Weights of a small mixture-of-experts language model, trained from scratch on English Wikipedia.
Size: 9 layers, vocabulary 2048, 88.9M parameters.
Experts: 128 experts in each of 9 layers, 96 SwiGLU neurons an expert, 4 picks a token, a softmax router.
Training: a variant of Muon for the experts, 945M tokens, 7209 steps.
Below are experts of layer 2 (counted from 0) of a mixture-of-experts language model. Rows are named router (the router's row for the expert), down (a neuron's output weights, with its number) and show model dimensions 0-255. Each number is 50 + 10 x the weight over its row's rms, rounded and kept within 0 to 99.
Before each expert's rows: a language model's description of what the expert responds to. This comes from a sample of Wikipedia text that the model never trained on.

# expert 37
Colons after field labels. Colons ending infobox-style field names in lists, e.g. Text:, Recorded:, CAS Number:, Type:, Awards:.
router:41 53 56 55 57 41 67 54 59 52 63 54 53 44 42 49 51 39 52 38 55 53 45 42 55 44 78 55 38 57 54 36 33 61 57 30 32 35 61 42 66 47 38 46 52 66 30 57 33 50 61 56 51 43 53 48 55 55 47 47 58 30 42 74 59 41 44 67 68 32 41 58 62 61 33 58 46 52 68 39 50 48 42 44 55 32 42 61 57 41 54 66 35 38 45 49 45 47 61 44 54 53 56 42 52 51 39 66 53 54 35 42 59 45 56 39 38 64 50 51 48 43 59 45 68 54 53 59 58 39 28 65 37 64 45 47 36 46 46 31 61 59 51 38 59 61 59 46 64 50 44 44 45 53 62 55 60 35 64 52 32 30 63 54 47 56 62 57 43 38 33 46 43 54 58 34 55 56 56 58 58 44 33 45 35 63 37 48 59 43 60 40 59 52 43 51 61 35 51 64 55 48 49 48 36 66 59 62 59 54 37 42 57 51 51 52 67 34 46 38 58 37 58 61 49 45 50 42 48 60 59 45 51 42 54 60 37 55 71 59 58 47 49 51 36 66 50 37 37 39 33 54 45 55 48 46
down0:44 51 49 37 63 27 63 63 66 64 59 57 42 62 58 47 60 71 42 56 47 43 71 49 48 66 46 47 47 56 51 63 47 47 44 51 55 53 45 48 66 64 69 50 57 34 28 44 62 63 53 53 41 46 47 57 55 52 52 52 31 49 57 48 47 42 37 51 56 41 48 49 36 49 62 43 65 48 56 39 53 42 57 53 57 46 52 45 37 55 56 60 57 42 45 66 68 50 38 41 36 45 59 62 29 43 40 34 49 37 58 71 43 57 41 55 28 53 54 47 56 49 52 43 37 49 38 33 47 80 47 57 64 53 61 52 54 45 45 61 39 37 63 56 42 38 38 36 52 52 40 56 33 48 56 54 47 48 40 57 60 51 54 52 50 62 47 63 61 41 23 58 30 45 50 54 63 43 48 67 51 53 48 39 56 34 72 43 55 35 41 47 44 61 47 71 50 60 36 51 48 37 66 49 54 46 29 48 48 55 44 55 40 53 59 50 47 51 43 62 63 59 37 52 49 74 58 48 55 38 69 32 45 57 60 64 41 44 48 55 43 35 50 47 41 59 53 65 61 34 37 55 63 49 41 49

# expert 19
Hyphens in names/abbreviations. Hyphens and short pieces after a capital in tables and lists, e.g. Marc-André, the t of Pts and Ltd, P- rankings.
router:66 28 54 44 42 52 60 67 50 45 52 44 49 47 55 45 48 41 65 34 56 57 50 40 36 24 56 47 45 43 58 39 52 47 61 31 62 49 60 67 63 41 46 42 67 38 50 54 27 43 53 41 48 46 44 39 36 69 62 34 46 28 48 53 49 44 39 52 48 38 38 46 50 46 60 40 49 53 63 47 42 47 71 64 56 38 58 61 42 32 54 43 45 60 41 35 54 50 54 57 45 57 48 43 60 50 45 46 61 43 58 44 39 35 52 41 45 55 58 60 45 38 60 49 58 41 55 63 49 37 35 38 37 67 49 63 57 42 48 51 58 47 40 52 68 57 56 40 48 46 36 33 57 43 56 62 32 38 58 55 63 52 54 50 42 39 49 48 55 54 33 48 73 60 46 43 42 34 49 48 55 60 35 32 49 44 34 46 64 52 53 63 74 48 50 37 39 45 46 56 48 34 63 39 60 69 55 57 54 59 44 44 66 56 45 51 60 38 61 68 54 66 48 53 40 28 61 44 40 42 59 47 41 62 71 54 47 47 42 45 59 47 62 58 55 49 33 39 40 38 73 63 42 46 50 50
down0:52 56 54 51 49 69 45 43 43 52 40 41 53 50 72 41 48 51 42 45 46 49 67 37 53 51 31 33 37 50 49 34 45 58 31 41 67 34 45 44 69 53 47 53 52 51 70 51 43 49 39 52 39 74 23 49 77 52 64 61 76 49 49 49 43 42 51 43 44 53 55 71 63 69 61 57 49 51 53 47 35 69 45 47 57 62 52 57 55 54 51 43 42 52 74 49 54 54 49 49 44 54 40 56 47 66 51 48 48 56 56 67 41 49 41 44 50 39 66 54 48 53 53 32 45 42 61 44 39 58 47 49 55 62 57 61 38 55 41 68 62 47 50 49 47 45 46 49 37 52 63 43 54 43 56 71 50 55 52 67 60 49 37 58 40 52 45 44 44 54 57 57 58 35 55 43 50 36 44 55 39 26 50 58 61 58 55 54 49 38 59 48 44 62 64 42 46 48 36 58 55 35 56 38 31 36 57 50 60 66 36 39 56 59 25 28 53 59 44 50 50 45 31 47 64 31 58 63 40 42 60 46 65 46 46 58 54 55 41 65 57 43 44 69 60 38 58 38 61 54 51 47 36 52 52 56

# expert 31
Line-initial list dashes. Hyphen bullet at the start of a line opening a list item, after headings or previous items, e.g. "- Title page".
router:63 34 41 37 37 53 57 44 41 51 53 48 35 55 51 37 37 49 59 57 46 67 45 40 41 48 70 31 29 44 56 53 43 61 31 58 60 56 56 56 50 43 42 58 60 33 52 43 51 56 48 46 53 51 40 48 46 58 44 32 49 48 38 45 38 48 46 46 50 54 37 67 55 30 61 44 58 54 57 54 46 48 43 61 45 37 52 41 41 50 48 58 49 46 44 52 61 40 42 42 59 51 32 57 61 71 47 51 62 45 47 30 42 60 41 59 44 46 54 51 58 56 65 50 63 45 38 66 39 54 44 35 48 50 30 51 57 37 33 39 62 49 49 62 50 55 57 40 51 35 50 65 65 47 43 42 51 55 63 51 53 52 62 56 48 59 60 44 47 40 55 34 62 30 60 46 67 61 58 55 48 55 37 35 48 46 33 43 73 52 54 50 64 43 63 33 35 41 51 60 56 34 41 64 59 53 47 53 43 65 47 41 62 48 35 22 64 44 43 41 35 47 53 28 67 38 38 42 54 54 57 56 42 59 49 57 63 72 43 28 56 50 58 60 36 51 37 53 47 42 73 51 39 55 69 61
down0:43 48 47 36 59 56 41 62 42 44 47 66 38 55 59 35 42 59 68 20 22 42 54 67 59 42 49 38 52 64 49 45 51 55 66 32 48 41 46 56 26 46 46 50 51 42 44 66 66 44 40 52 60 57 68 54 49 43 52 34 57 41 40 43 73 52 51 61 42 49 34 50 55 54 48 47 44 47 43 55 52 48 50 46 78 50 55 56 64 29 40 45 57 37 51 49 60 59 56 59 47 52 29 28 54 68 45 46 61 62 48 40 64 50 49 43 47 54 50 46 41 61 59 50 40 53 48 64 54 61 48 48 69 55 44 50 50 62 43 36 45 64 54 50 65 52 49 45 28 60 39 52 45 52 62 41 42 53 56 47 51 57 51 42 50 57 51 53 43 64 44 64 50 61 51 57 60 41 25 47 56 32 53 47 33 74 60 47 67 45 48 38 46 32 55 58 52 53 65 27 46 46 45 45 51 48 44 52 66 41 34 33 57 55 57 54 28 47 48 55 47 45 47 53 47 63 69 38 53 68 48 42 46 36 51 65 52 38 40 45 54 71 52 29 46 53 52 32 43 47 54 52 44 50 51 42